From a checkpoint of a small mixture-of-experts model trained on Wikipedia.
Size: 11 layers, width 128, vocabulary 8192, 25.9M parameters.
Experts: 192 experts in each of 10 layers, 32 SwiGLU neurons an expert, a softmax router.
Training: a variant of SOAP for the experts, 456M tokens, 9370 steps.
Below are experts of layer 5 (counted from 0) of a mixture-of-experts language model. Rows are named router (the router's row for the expert), gate (a neuron's input weights, with its number), up (a neuron's input weights, with its number) and show model dimensions 64-127. Each number is 500 + 40 x the weight over its row's rms, rounded and kept within 0 to 999. Numbers have three digits each.
After each expert's rows: "gets" lists some tokens that make up at least twice as much of what it gets as of all text. This comes from a sample of Wikipedia text that the model never trained on. Tokens count by the router's weight.

# expert 25
router:462475413450544535529478495530494473487471419457497448506547515518539564546457567512528545534476540509507475474492455458569478420476566498467511593564530491520479504449539502532491449540493535
gate0:500589492471591505530560455502545460513453528480529531535469484457466417502592500511424438484470480518461507442461479504527526492474499507537510471586483419520468509502514552543519463566535494
up0:507474441496503476443508493506501448534475557474530406480522508505577519497512571561433474457428466505468402535466545464514497533537578516563444494525468479508578416548508531510484478550436557
gate1:539520544499508581475476504493494473497505557444486544567539488440519416536494554506439564491510518517543476442499459462493551447472507499522524580522442538559491488595494492510492589477480468
up1:508481553483546522511533486526463537464562515494563496536516491428536434492496551502469552517437519519486516486516476497488523497491528471457537506474475597564494430510474502544526470543497513
gate2:513377500514463515496481504517464469528499462513454500445478447487511540507474489597538459444549407543485534490474505553474579459452509502522604506497576523530402494524584518531496512552489470
up2:503464536436420482505484472492440502543560491401524521481563432466534552578484476537563515454581484502472564457521497525581522509500513469496517516492526449596516573514499520537560485504461524
gate3:465513444499479523504445505534473556489478515581573492577522532514508499556538554549496512446469598524494493441527488504529510479510534455551507411551459500518472504510488452520564534536475552
up3:486480535484546414593531521540427599529502507509538518498462583483555511625497504509513469484505529474498517397460447489487473569573470522557477501547476443468504512482500483474534485481449498
gate4:524447527488550450520547569468548539519483495452473486576521522551456515483483500443523476510500562528514578472512552436494567421499553488465471493487507456480551507493470507475526489550522558
up4:517554507499423578494497515555463447602427521497520491458551527561509480489509526472573515470467471439471564515549416520438512530526488517533607455511483462595532520500446518486483534447478531
gate5:517555488538523507504471484523487501552521544488589465522513494537443598449436578492557576523465544471490517504569484474452502479523502460538567522500500481508496576480485515568504543540550447
up5:523515478510493481523541592543485522473548557494556476506473450440507588508435516549464491525493492577530495523538510509514525545525495509419476531566504516493461509506532559530516505434518424
gate6:469484490491461522482503490483496518503519505522463479442409503566458557480501534508555464508517497597539528462533529518549464492486518575451491553537573520486554499458450456482479592477459432
up6:516427517513549508538528511496517428536475442468532519463509508427541409488439519518392506510471471413505516534479398436445523509530511507507509457450509479491507501599530552459497526468544521
gate7:564458462445513518506514517522536479511525538509514523558483578529546525476473480484509454488508505427456487503566525514493462441585481583514492519517587557461558481529438533478559462492474602
up7:583518510384462501462525493481505480436531556497532546564489577476515559452440511463482467518509497442471426462546510494514421427517508564476479576522563556515502496513449489455509518443482547
gate8:567479434493503531504527434471441495469412476437462513534547414469522530519443435476524451511440481443578535440462476446520547440530531519559543504466524557462489555486438503473460524487435415
up8:551425560504494583446514461510561470529557555568471531472527525509496486520462501555552497528492559446464460448480565548542521500491458513434465430482479511487488544538533495475613492381514505
gate9:493472564527494448467544585536487469556458500537485452485531515496613514513449401495494483469420516471542504513520510525488543434502447478470520521481505460533541506494477432504530538505540441
up9:408490519537449493468481608561444542485465479470433456481550514533558594468470495496538480455512525499514463448482486533473508500455454538513505541545484444534548450526521481450496477533511521
gate10:529534518498493512536477482460577484466481447516499460482522460490419498532512511514510580500509463538491477524520505564477431425576456502504422501505528551538487553567488529393477453539551494
up10:487494577453466453483485505511441537533537409472469474502445427557544476578558527570440435482501544551471479421511510519477565554438552523480485581482537491561510453504423460499480503527510480
gate11:411493542541547532538528531487532451523515479518477495522476541492500537426494561488520508450507372515525558437454430552498510505550532550444562482474496513486518488557518456459559510430463528
up11:538502537451513458512493459478548523480490508482463486543479541538478461538461537541520513422478537540529530435541505562513516527537458450481522478522510455562503568572501492482531431433474491
gets: "ad", "a", "o", "i", "as", "on"

# expert 13
router:441529538454546463563430542467446532448544524552444453471498481563520488502423483535522456530567468480506527450464468542474507551544462470535552458480509544500466478481455467525520517522493565
gate0:428503474400579436494471496425505456522498455527484556575535519515538483532516477515528561456443412518505520528524496477489521579505533512542474546512508496512497432531495571532464462513487536
up0:471438459467480479485521434560494490533497477498515481462446545531482487465514470515509465500515495540498564466397484534520562533441472446430483516579461551501548446549534501479454579545482522
gate1:495420494512557463479507410474468437566541493468506434505438537503480471471507445466487510498567470549509481449502503460484515467483528463538536560480547510522569475481506456519465462521467527
up1:486539542484486553528511452475539472515575492478529446571422515493471471476518480459540546509521456537443496470508566484451499491507533487523556481480552480545505524586496480532521456554502565
gate2:457520499499527545538469447455527462541528436538481529544467498536483589549527472443521444588549525439463409526448499521525499454493451508465543482466495525484587434459483489532511463444440529
up2:569460542474487462458508483529450452437503486497530440481523486532475481464459509550453592442428408488456530471544492478597402460531556484528456566428424449530441511483512515512478475565488524
gate3:456495449449490446557443605511519528513491514444493569480453512516485529602472469449511523481522496504506459490444548499507409424523435513510466514431426483552508498513477484558532485480546480
up3:577474507561581513473524408473500453546505537529471481486504507431471470389495540531491501493537522577526601473530510481554566529537516481528498491540487498498478476500571495486479479497451496
gate4:514487482562523506534445429439532405516533511474538507569507477521513591606459419501489478542474574560485520546401548548482475511489447406511521573460550494550535450504518449482463498480433532
up4:508498482538439443498496521482538553446419465466463551516507515435488460414508443535529407515506544496513484595511465496456467456549495515600584528529551490565507499505487490523440478522487479
gate5:508448517538573486470449416489489524437500496474536473508493535454463564499489519554565507459459483470531538500500478465512458479529529491488599556458469582459508479559511473534519408499458480
up5:517483491410488508552543532489497487551465538525458497497460490573460427504435506410435491555462519553455336487480490496504520482461439481472445520481527468548551472472498542470514552511517504
gate6:477506460491538505469557499579494611443429515481510535577477471553497449512455487533464445421425478531547468473467531461484530522546503530479485512481501519511533508457549408544431499515490493
up6:540487516535468492568457517444498446528538476480498495437546527483463496472560460484524523570555577482451520547482501478498447492468519506566555478463526481501432490522447609403543529510535498
gate7:514489426437529498471451510477530518481484513481570564502524558449448573510535513548523541518453538443527505500533530472548507561507465526468566458459488542532491531575484565501459539378430487
up7:577494481529485501437499554513526542522528482462475520509474445470443417477487527526543514489514449521541516472464497469486564497533496485488492517499556497530492575371519495490568514473567445
gate8:449509477521491521413557434503479505426478510473481503551470457599493475515488470536438495462518440504532482460453475466480557460489493521554554551470447512491507535514455468548455502530437448
up8:475546499515480463521603452484458506432450506455516507497463543445489519487489482465577496450495446526483459420542478526501473554472470494572544477482423619543519416468481511492500404536496501
gate9:490544509456484447490514488557522527548586514488485621466480490500513491450531507540521548518541476594433512485500472488479518493430451499558500511544551569485538573558515541555518472541530595
up9:454460430526487544443547544448509533463431538509536380509509501477458540495481481476466421527454545442524498519498529463505448505504535469398563468436461419510429462455503460490502551493534482
gate10:504515474539471567511482497443602505538550511567436454479503463511509477542500447537427541520450585509500570477539547475546544534476496546531550515537529570516555486420522477502470519480459525
up10:509487535460489536429578544549451548522476472489561579572503525501416486456545513449517484539532437511479470556477507499473469499512500497483469467461485436532483463581444577477511509507581485
gate11:530503524554502523480456541485542554472503501480520513473576509446400513506568539397521478541416506549489438573492514550516498458538509547492550456501521494408485545480555487519548578491438514
up11:477448524517508492469527518412531517438486486469554489404496483465464480511549532542499511521467495616523497562454562499526454468578551570541521487484486492504420577503551482460517488389478456
gets: "to ", "would ", "can ", "not ", "may ", "could "

# expert 12
router:446560459494511526598449521416435555450470541525457531490516444522456480464445452529537486485517512453495563499493532526540457557549403506478483423438427509526413498463432478536483495482492557
gate0:502468487499481477489469522465458434504457502526470531527513569508457481532452500492476486545429496482572528497560556524569444448488472508502441483449446499454495562485448545509521478480457527
up0:441555504510546484554501517492476541498502541472503478467471460546545572444488530529448493499500485510495523508563503495518625464517459562491568495484503510459539487494512524438531545423435530
gate1:451544509562533595526532561533498501493506416525463522486527500497457476496531472488503606506491570390453470521508474450483496479433498518454483405471529556462504528475532550569481530590479481
up1:560505554487534528570469541493510402499495496435500510562490490432512484538504524470571480524440491495474485488482513555433505493530516468533439490530506520452522527455587466498506498513525474
gate2:401441479488453495467522526470531539504487476555526494547497552472445599544524492488538540524515529529496598581475496433546524529532502429556514489432466450481515464440465545477459479543478501
up2:493534504520508507512444489578499493484503491482444510506507500499522532472565459580476546508480546467392434492550431455474448454482543607551415514433540524526503502525568421473487503500480529
gate3:511459468516497582562527470486545517503472377474495485384438487492449495478540471419547464541533479483503427443437466531478463513472558431503487442483520498509556486503503444503435472480489539
up3:472497470515485564531512483515504509475488404506533524409483494514416524546542445450544492533526422462493446466438467562463463485507525421484476418497499494528554469510533411537457493481488548
gate4:510487517566468488556541537495521499502450476469505559567499511478468541479528527478527482463497421523497479540507431513529462463531437479440528485530525504507412568577513558480536465448488521
up4:468542481484496608460441505457484488539549482487492455494513475545494543454475492488495487517510435534564559409494522536480564504472587476569489549540515545462504460436557434551549549585525434
gate5:515508426536575527543490454459526484462494542495481473483399469587488570608409544505464467466504517532453486541454484553516474481502541525492499515432519519504450503533506496467521468508501542
up5:542485532539534461515532505538480450551554492543467440483551511452467471463561581470494486556499538566549532483500500527494566509465507510535501480547486477512444550526550445426480604531540503
gate6:411551551482410518521482519521465478509499537474508522535442549514468520436591479512523479513526472504530484448501544569536537521445461524505465486527540575533488470460504509479476439420491446
up6:471597462505436497534496546540475522486527486582433470513412501468503535461594454539434476497580541504481455475516508551500573514503488504507494506567560517525465477486480482511446471453492524
gate7:507532414496505576521472524507539459455453509538561481495473482508534488498470392433430499514545465519552540532479515505545447516496448460461515487518480450501439553538451483498466481481518472
up7:511478526465522564511584511518505468513540567524537475563497528525446498505577525528503462541464519495624527472436446504560468462477537506534602444476486536532466467462552442470511519446485471
gate8:561449541463403447488534444491563444528516537469437515526514467533495559484536506482445469475571574477482526488465511499517515542498495495431508481515474551552526486510491506562385466457492523
up8:463494495519549497474467560512479532531484402536491497523526556414548536544520512456480528453475428445506465503449536514512510459510502529510494537471535458463465464539475487467572582481429477
gate9:441413457556443550524512467501498539571461484464559461542596522540489492460491548550460496443437519545523603554472468469488513522535484557561545489442552519511467515516479542535578528546474522
up9:449464513559475550517463429480539502553435539457615475549564549535501489417499553583519496517493514486462527565503473486529512507478497551516554501415515544529483559493449531512550482530520584
gate10:508555453517482513565462530453504554517585445501512522450495503400477428597527464478498566487495503429491566463501490485493583504452471465536546532467489593500474490484513494555526512435442534
up10:466467472508506497430493544505522513527491499446559428505488536539553541445507538524536443498485466540527442574544450492517488528498474501455469481579551456523532493495423548428498541540491447
gate11:453527494415498484556461473496511522573554542479483509538485516504560430552513481504503513454511477533500518399476546449580527538447518526491514514500465472563487485540483517471430499470475540
up11:566510484500501502483485495455524458462411479495482441469477546517490435463496503537506455501513496475481480439512467526538527525490514545484582560456539542524528522551480505399563546456562475
gets: "to ", "he ", "He ", "who ", "it ", "had "

# expert 143
router:541565487513563469487453508462522534453498511458493522544573484475502455522445432495522561481543440492501531447427457508514466557542432546495467498451525506537446451518432578528454442445491453
gate0:435514525541475540484458532510523521560502528514487525485464530471496525453429528464448502478508433506480472451508524608467512468493599511429468515427452555472508532538504517460511471477522532
up0:549505481493532531520545499478527457513486476468457430511532473548465444449566547524533500485480521476433502495453438390456475498478484513558591525509557500500522446507531505566462515563526521
gate1:457531493499530445451503431531479538525445502512558568498548484528529507548439549573499511497567463439498520549503483411437617511435481535484496533462419438491501470558469499556472505518430495
up1:488547497539424451467494503518442511497454544565489532448562490541506524578503531532460537510605498421546490507492482453523563594512465554502513552452467517496518482527474560473534512503472398
gate2:575499447498464447501568542520508459515549475494505523524524462563465480470497472506463513491516424621526495544440413445505454482539488496500535530453426511539480537487504562501399484565463437
up2:463441481579490485500546492480469459582492533501539536491476481470493444561462489481474564489441507447537542445523519524425519437488536569457496493409485489408489502440476494530470544434518521
gate3:567467533474580449508478476507533506495595495438552525431488546424518477551468511491445518519614477508502487482558551427528491561485479532554583521507468498463545419521471522516521521544467477
up3:482483477513535547503470473544523526442515531400511533448462493445455509613405491534493528497558469440478587460531510476528506519466506486559514451487477500454579508439516471565529548559467430
gate4:518581482495433421447419431501469495529514521456486529543512512497475493489542502470503493535527448521522473536479496577478497518528500453412576592502476536494527523480492484460483467443478493
up4:490589575561478511506504484479462480439494333464482466467458542477512444468526480525525484466490500491475466514449436525458557536467484512520523504458469515476561481515516511532431481437523519
gate5:465459515554549546440500529473485527487517499469535504484516483460556502452481481468442496470504477529496506466546465541500443459505450485493496521535528510549493477513486526494572534570538558
up5:506521482486449427525539445593523563503510545551472547459543485511448512516504554557511532479478546475486456504465483456486529488542513521456481569506498440462515389471504521492451481455504498
gate6:543546471520464444490457462459476474499539532531444495467499474532509399522474459564532507530497531414550524485477565454506525501432503487512527484512489483512390442428543511496534481455526565
up6:509489517463500541436511477523524500602482472415491508518517517560468517466449536494482512515486460535473472505594502561408502588536530530486477515467462502508623555533520495492515491531443442
gate7:447444521474546431432485544547495458540482489494486458480528447543493487524460483491541420466502466468432481513498553547538479536536501518497524537580526480573505593458420462487483480618451528
up7:575505469563515554522520519458526508514568530471506591550435556471469550516514544473522550528456503521527480487502480478461488399537491467524483520467489503489494449492625558499488513407552514
gate8:476557500563526516510493546516537470462478512501519530536514573488414476546606490576483492462379504455633478542445544522439475535543519485478524528511487526517575412540475518528509421549500501
up8:463552547459438535517464524453481495479506490499473535495488482510495541481505584448497408449485508543523477458534445475540488430462549542418480488460482467582453496424488485467492502438479529
gate9:547498405606561447461526460444513570576536502511509417527538515525554461503509469494457549486440500509471527495487496465554507535487522568542514510500503525495593575484533575525541485489430443
up9:541535442620534446488545495406496531527501514494520478536558471570578470481512433492516559503460527447435509485479499455503530516490489574517527512500481557527571613499523541521490448465468429
gate10:516496455541567521420469475456454465535450612464506495482568414487547537544484573479463516523454498489569515605475486543481490423481512502500432497533519510464506514526475492497486502445487435
up10:573504450430459526600589506522544557453572436539551495517477532436489476453531452528527477437475530486497534411506515458514556548508521494504459420428497475498468469480530502461501499524513551
gate11:534432518508501516495486516522504476537528553427486555550463465430508597497528546520544531501478440425449525506466502542489476447541469481500516480523490497515476495455529522421535477450493473
up11:521509610470447439515466485546505502484517428518488541507480539499508568474571569514517500466550454473506508461525557403420397498482463480524546498454510493504480548506476506479531570476473530
gets: "was ", "is ", "were ", "are ", "he ", "He "

# expert 171
router:528502568521541453523567545520547503520434543531458493432480544601442558466467506540543460495508544521450493520528541493521460458538467564480531495545522493447547549503524478514518538469584551
gate0:501480567500504549505509490418524440479449501542474476479425452572533499486470442494452427407499509466494469507500536477540515523444520508498542512492440515598464543462530597538452531524532485
up0:507479547451504487504471536466462471442491546524523507488468492525482470532491457509544504505543505496574461507510526477538446524426586490472520518509394541525463538473496545531462493516524513
gate1:522514491582496485470477523458454530514503507509534455496518493548511540442476477546533532484460579533458372463471532583539486423472506445537501489545549528472531543551557579553470466497478446
up1:591442492519507535504492519534428475481543470520472519458447525476471494520472523546518488512504475478467513551421461447453549499473469535528498521462469529526434536466550447493534485432535579
gate2:514492457539506490548486539466476421517479527474522444529441512527447509461436427494531469520555429478536433482544513498515530502523464544487488504607518499561505415517518467573561530499532478
up2:520454538494567482424462444504509591439567540513481540439546526480496484551537518508492511481480508553456479451488458495544498506476509562489493484399485536437504540512492534376491462499453464
gate3:564579526470420497486432445446498546584499441497489549553455553551530519468473510450511474495515511551521513500501481497512515481454538464462548506451480495480478462460513437507450486490543567
up3:528553543419422500479468506418522562594526449507494487522467558537522517446474463473472459499571513522523493492467481494539539483436517407518499527496493508498487424473544431500448456474547537
gate4:509508494500543515505600464459541526509496487484528452521501496506522544579469464564480519489519522437539504495472512446478493453569474551465439453538560548534556503549496453469553435574492542
up4:468594554560487613498499467539493481537577504480501463436502499555528499496538554467463524516459513471544446557459430439519488475474538524479491524474514479494484460506448567494487543532504505
gate5:450454502461540498439535470515563428569494476464428504540547521464506415490547526477533492554562517488482452475505524519422415481459479410491510455454526479495525488531511505495444526406527470
up5:575495442482463466481520508492378550558550523464513514509470398554515523457435507530534469606486551500507511522508478491491514502551459473574488456493542565479429442495512490514533490526465507
gate6:512532470485558490547517440505528495440542537504441482493466505517494518523529512479466498479475579465455532525490505556606370594527470500478439481510545472497563511513541504575498503505505476
up6:525573487501520538486474466544526507472502578435524450513441498586457517561543469488444505456546475518493457488483508433481421525564430598463587472472541549525553533500502461483485501456533517
gate7:538496576529498493484577448490514550519501466427449493576495515547454499468522498423491453517437519480564525451519469549570483494452470602476491497553520463492477465396493540473536430553465532
up7:522454515515578481503527406495506558524472486467479486548529510562472493563480472465480385505509515502529506470515503556527540498455454563450507489521501456467491515438474506438500407565445522
gate8:501476477520591537553454542488557499491447490469575467450475465522534475534532490537482540435491513453550461476556555522527399478449529583471472507544481454503509477601510519508416468473570507
up8:500530512553523465521485507513553492485508507518563473569565473486485473449461451545417491454519445463492535503536491504479530616463478461474506551513572488519574446609528470428534503446449494
gate9:544515501544464487517512578462486428528517581547541460558518516533486543474451476566505484528517481595513467495536581553460506554521457472537467541509556551450539467457472477538529454432498482
up9:437482485455580544487508464479434451493523597512518530477453475531504429482544476484453480518566464451545506513497496490479507600501464505456515502433476508512601493552516451473384506437558439
gate10:497494608420522507536484525529521512474520459515486504453492556516557519479543512476543492533424541553467572515476496454534522390455493545493440542554545432494498528507483557559473518499432465
up10:491449494596504516484473464454494489510536514528511527488509475492497532550500461470486501476524525496461428569627513465525516507489464447503510458468518589526502486512523461569512540514592511
gate11:486413548528474478481508529584543432546502510503451534496482532443498561499442524536531502519537501504539494487606535506525433538467480495451483561524554429489536585488520433573449494480475612
up11:460522477515538604487476519503459515495515467496545492543552521503481506551568516543520508510439458453477602471553502525445499500527513608512551508483559542442491509477471487505500513516465460
gets: "in", "sub", "per", "m", "pre", "t"

# expert 0
router:488436523529548489510479546491429500533440527513491479464546551557502477433479483488499483452383577486523409546530515507467486421547541543530550476472508495481510523405518476451558598500532463
gate0:506398521557506488514502511521452515470546576462506656546419473504506469430520491489479524498547478565478475523592501466582493488532498486582496469550508452449466517465544539486449508490480459
up0:534425494523534486495514512528441478503555529448512585545417511520525499440537490513480530483512504535485446500544513469610484515501515453571531441542531449508465523457559517530469531516483429
gate1:534551529514509540437500470487543570446506473533426537523525413454470487476489496473503514493478515465461470523466508496485561473408538513476517494498517536508490554503475511432553643587464497
up1:503557573525470523530574545470476465512547451488460529521500499485459572465526496478546490476530574494464551533495516527481490442523482560533621547439467575501541516450528445550442454471484534
gate2:519480468456496607516545541490474453509467532499533529436469499514524539507461496473525446451554430460534463520586503448491501474569540516480517512488483542443577523466499573465480531396450488
up2:504524497510456531465562425481475480477429470528449505522559461452569505437527538515541515533477454452520474539534593482431464442513534484492509487513542478492592509514480572431454489525467530
gate3:481404507476455469496554467470492477477558476520561567531532479530483508443471516498484510511508515521466498486489519501566463493559515473549563479485604512477525504428531377516512465523535474
up3:581537476394445545501434453487469516563496528574443494503502532500499563479540488437499495533465513522453581501458464468418584492496556514454512570521458550458498469464508475410437491514523545
gate4:572454528489566517561466478536534460553495483447458507476428459406500489437495504436482563464472527520459452500483541503527481498518506504520531547528491533554574499508482456436428512531497475
up4:433549467464443476487534533498548498438484505531535477546576518575505507538515510544526424531530489474507490521498474523452529481473516498445474445459512498430471530473537504579542457473524525
gate5:466499473487502543519495475496464468488524582475493550612502465435497584542474461491438528439475499461482422512489456547477454442594492563463460437447490509421473456483492501486508452472515467
up5:460504518466477500476516515464455468517499575495530509575476455473529554597449468471470518449485506469505469516460488537431453447571458510437409429484505501419462463503483475491514462459489465
gate6:455500505514488475509479544504581534471473510542561484548449514505433477524488511510535478540473471556539476546518483594534507523558466451430538496506548521513582491465510490534469489416470422
up6:455555511505506517511539535506579545468479471526510442506413508493416494523495506493542456523543461560480557525556460535522469533504476439500587484535512484502557438465539543474498498374545475
gate7:545388532474474478460511478453463495516449500483491551499512520546483475568537547476501490527524504472433477485466530417511490473515534557504562538498494466592530499584464460483495578446495510
up7:508474517495459478518433563485485481474495508472460580467522449567513474543554529469496460508501470517529488481512558473505511491471540530437542580547500470513534506574490502471480578491476510
gate8:445442581528511540599528557525495542514541535534476575596469521506533533518491475509439511489542588495516455542503501521482550483513506526585432473530525459475532542515427468495509526529483502
up8:495538469440480486423534479500527445499531477536497402506521520475498467499529568489501520510495448519488543448467500514558470530414483410460524488533512610538400473469530464468545546493473493
gate9:543505549424506502530474485459509521508533422509498570496486491481478465539473516562520468519490554484548488513439576580470509396433505481567480526488541519410466467481498518498571534553510517
up9:447508433551481524457523492517522474470473544514486462480485494498481537481506524442489567446493446516428509502577442439583481615560501520472530470512496445588516507537513461500468451470481480
gate10:527462495546571504497475502521531448545485542485510483490536582477500532548534527439464539486409474482587482470496473517600475447535540507486587558507577507515537460570529462574500486507537519
up10:513510490504473573565438515516576473432456469540531515517443460528515497479533501476470485527434578436514526495517465539468480528527486492520585531467517500406528463558525503506567453497469492
gate11:404521530511544465528450499473539570501492524442505523575466500461515451470490485529470556561465432500472457577578556463476533535422494572536497484451498578460428499458523488450421453517526551
up11:611502450470478585498509513532474421504478500521457495465510508481509475505516527435495423434550549437560532442451471505513514502559495429520478533566468483514537500563467505561546500502471490
gets: "inter", "Inter", "In", "con", "I", "International "

# expert 4
router:533454478447475555476551511465467470487480437447490439490480506514491484589473490489444449537432514454446491510522533504514482474496510493546500560483524463568470539491476520482559500548466475
gate0:482572511516568524484456514491486491536534527500503432458570433495544541474434506450531470462504523554500459512461538565471477474554501510527498526540538514411514580429452506425491568419489609
up0:507517443480483492444523448545489557498475515407491477536504521491502516488512442493413511526557444497567522499511467519439512560494480523526446529470468481551479446516463526634538482516455464
gate1:512469519439501510561498480472468524466479501521474487524529495480457515487452437578453443486496489566530486460589588530483493521529498517479470480461552495488457484491485483548461503460528529
up1:495483500491496525409542491481516418456479521529414508494532477491523477441528511462517505473559451478537495597469501470579538482521473532495614456563508477561475547485514494513498502507435492
gate2:502485591532468524552469550583460473506467484441523486480438455489519547491468454475521462554526433514510517546444517465502464465465499511437511497548442488591503431545529472489511520441542483
up2:573466464492523553538390510553493490453509504514513482458549510508512548507404521460521513545546490475511529539486508546506458521506453582558485532590497550534514481496448517536509524487545517
gate3:545532542511454529524549556509456471563470517480523516470519485550562558578519504487463516550456481512502486589461507550477482541479443471519445552531562508497452463557512493477544414536467535
up3:498450512491505497495420502496503492567483519493506548520556510482488481535496530476458547474443461451569545468431574475524588469472468518492463517444536541516535465532497508497457525482527487
gate4:470490488535493541453489544487430595469522470505511503435507595462565501522498516445457444484432475513511475481518566568561466570475433518474499501447424500565539581508499543463561440490503469
up4:498444470503541596452464542495415565503561490462506499489505524479513473536415472470500477493446464500501432497563555534510386525487467529527492468451466536536546536447492443450595437505493520
gate5:542531527556498535500559554433528495560500509455510513498497465493456444536513525493527497499428476529496439516534509568569546494526540444458509504453520547497499508529539493534445478523468555
up5:422442535464463490410545460514442481483533460512560491522485487468512510508445515428470453493523494508548507474473444465510459571531490539535494484512462431565481507545415496568515508443450551
gate6:458514516543491518473488493476520592448472501517538476448501511500491614538504494492470438504420447540501517547463474501573526442440519503477570491537460549451530463459519403496556486507495425
up6:472532481565544515466466531508505598517461532545591519501460509500467597475521573455477455496416464468444507488485503523622492472466471516450522540501528543509489464455543422493495486529527446
gate7:495456489423531520477489534430543481533472520501589452466456515448567527506478514516532478494411523494494539522586526445488529466551514541584476515498476557535533544544513535502476507434554482
up7:516472492593518513502576497468447482463521525502472574505526537593486494526507502544567509450571486484523473438522479562581456499537503479437519441485474439520474492456518540524492439413494487
gate8:524501515508572493468486474539368522508401555506518490510496468480507504456550487529528463512477507499531544415437519501422535584488459547494480495508559371500496515548523514493525488591513426
up8:442538526472417506498518504489616544521576449479433565487544499513497546522459497510498549505510515471502471541558490497546444424514533481449532462514426615477483461449484539501520509422464522
gate9:502367510485490453463587483448444453536455503464508463481443542565485462537424550460440433502480518524511510495510524534514508574503476483556500486499494494488498482441495545535467472516406506
up9:588481496549479539557542537536519526535559558497566504547466458448499533442499430512521557509474533474498481455511531453555519506521489524501488522468572545516480481544518496528482523520554462
gate10:598498491515433525559455502496504469509494485467523493461477456518446429503463507495526415458476535497442488592470475511433576473508491477503483528542518518551506481466487516517494485588476481
up10:502521500530536417433502494530581551502557512480453496480488545474546526482540536526442524577530525532493511434552457485548465515416511507506550489477478439449538468462558488555547499452483509
gate11:502502532410412517501519499435477552504526426522548469566482463476573466536516512476566530459504539522507493517540473505507535393444490563479555555512539530565479519538511508384523506478525460
up11:436541557514422519530488490457431508512485522492463490465496484489531516501559523463510489503477474428480452461492575524582526474433565499533484414513525516505481513547516440446541461515566522
gets: "i", "u", "ad", "it", "al", "ul"

# expert 54
router:473494518515481489492455536521416509584460523424504504519517444531524472470449514479555478514498512470520530473459558514513452444471442511569441433511453483556480477521440498497550535497496548
gate0:462474435512449546492513465550482527593509472501507501534529462458571524493459539531483462486548519548416509536478516523521498513483554492554518517538460546474489480524485404493487579485538478
up0:510560526481513496518507570482529459430481474529465522469566546512469495488516473504534589520514517440511476502508514490474524554536465453464506509445527526502481533459566615551510482516459494
gate1:507443558493516461463541489442494456520503572553511584574441475494519487529454462468458470510473507477460495535523418544543424467539515544519441465559464455477539526442502552580502506466465478
up1:474478515495531455511558546478514476458496578554483538547459532555484502477486472478473480526545523531456496504553390502554437563555504538506523480512461465514501599521502501534546523452476463
gate2:537473526490546574454479553518479510517519544445502540466494509465513507539519559540503442499480509495559437487489501515502529524461535492496413520546510572471537465545458540537474493551400481
up2:485504480524440521539527472538526436484459522547556508501477500517489471503539464448493537527510450569467582555533485493475496497493452483556559449447524444522511496482465452536504540471588537
gate3:450566502558453532486504556527442545484460489466445482489530483486476606487534487543554497618489456475485523463505398514552479433537536555571481492457459560553521488553549453525503538571487550
up3:490431466501471470508452444469509532517475486520508458477516479513529497486548520501473454494496447583484516506416540478524459533456532538506476472490484399540463566524534477525507461563533499
gate4:463479500572532489542461499469508554516514531472514513497464465459471580594462483521423520477490496575442424510559539519518503511516490504436498417461485555476427511442448476539500492454589496
up4:488497491484447525470528515442534420511483421558475509499542539507546385391559498506542488508528433477470556501456483510467437508469501513533536534536470435463528457461548491484468480579496543
gate5:562559495581494477486535586525511515508530613453517495508513491469520557440509550436513473538526507417508452461547485515522426543482481511470461514505594509518537499547572513501537524518521488
up5:441414495446470539496446487507550508511485406542445526520506505519446426546527411543462536490475515601508561517460510476483570441458491511548510459537428475487486517448477513504435498490483495
gate6:474406576463511521493545515565540467491537512467545504495434458522493516475515486547482515550476481494510512457495596477515484464511540531549566486516470450423495480445533513402485554530397497
up6:555463547491514536507487473519560509475417456457488534540490446505489452453541411540446494533501513457481509538473503483497477428514557499579564476475494499480530524487566466548526564557511546
gate7:443538498447547477423498554558501529549568476547512401540486539465499442463489456482492485478512503492482482495499510489439473547500503481563532490445560568470556509439484445416555487428499513
up7:529533511485522488477506409549501488419415470485488495461464548513532466476475539564477560472481468526538444494445411544459553511527488510512493517486554476512421481566522553530462513477503500
gate8:502520454420457444549474427497486542489469497516504557560460492439533458497425501441521457528471513446566542503501522555462530514520488526473462534505516438520430525482503498466569472476456526
up8:485526469398419440562441458525464593496500498486485521553447478474548462524439522404523503559465538477528489509481513571483518529531500504473472513462495418524419488478450485524542483503450530
gate9:524394466489539536482473501489454473525524530506540561453545457528563499475478524479541552567513542501525470526497457530511500544462519479480515429543550558570483510493515480482454472561457485
up9:544520498452509475493546452585520581467531572457488480470513539487494507553492459522516532553521449451428470488531505540561467509498498484513496574448458475501439431497502533436505496466528420
gate10:535426430518502518535445508528490452534489527490451503486514498482557473489446477554541499444471485485550500560422553504464493459464496511545515468526588424565525519529449543553517543472503476
up10:389586550474495493507547488441514536457497482525586486590483509494472483507556489493486525514503507505427529478574446487516496539550500541476503526458434528448464526468500484464514456524501513
gate11:514508508442573460452498468497490482533479442466551560496520480456520466553509491553543458484506575486457449413533532476449514445496566589503495521507503434498461547435513500542462508515449549
up11:498516498434590438418490436505476512541514446487532567512559452499513463485503472572539449519484573447456465410548518456416552492483546547511529533499549459506474550422503502535430524496470543
gets: "In", "ex", "un", "Ex", "pro", "in"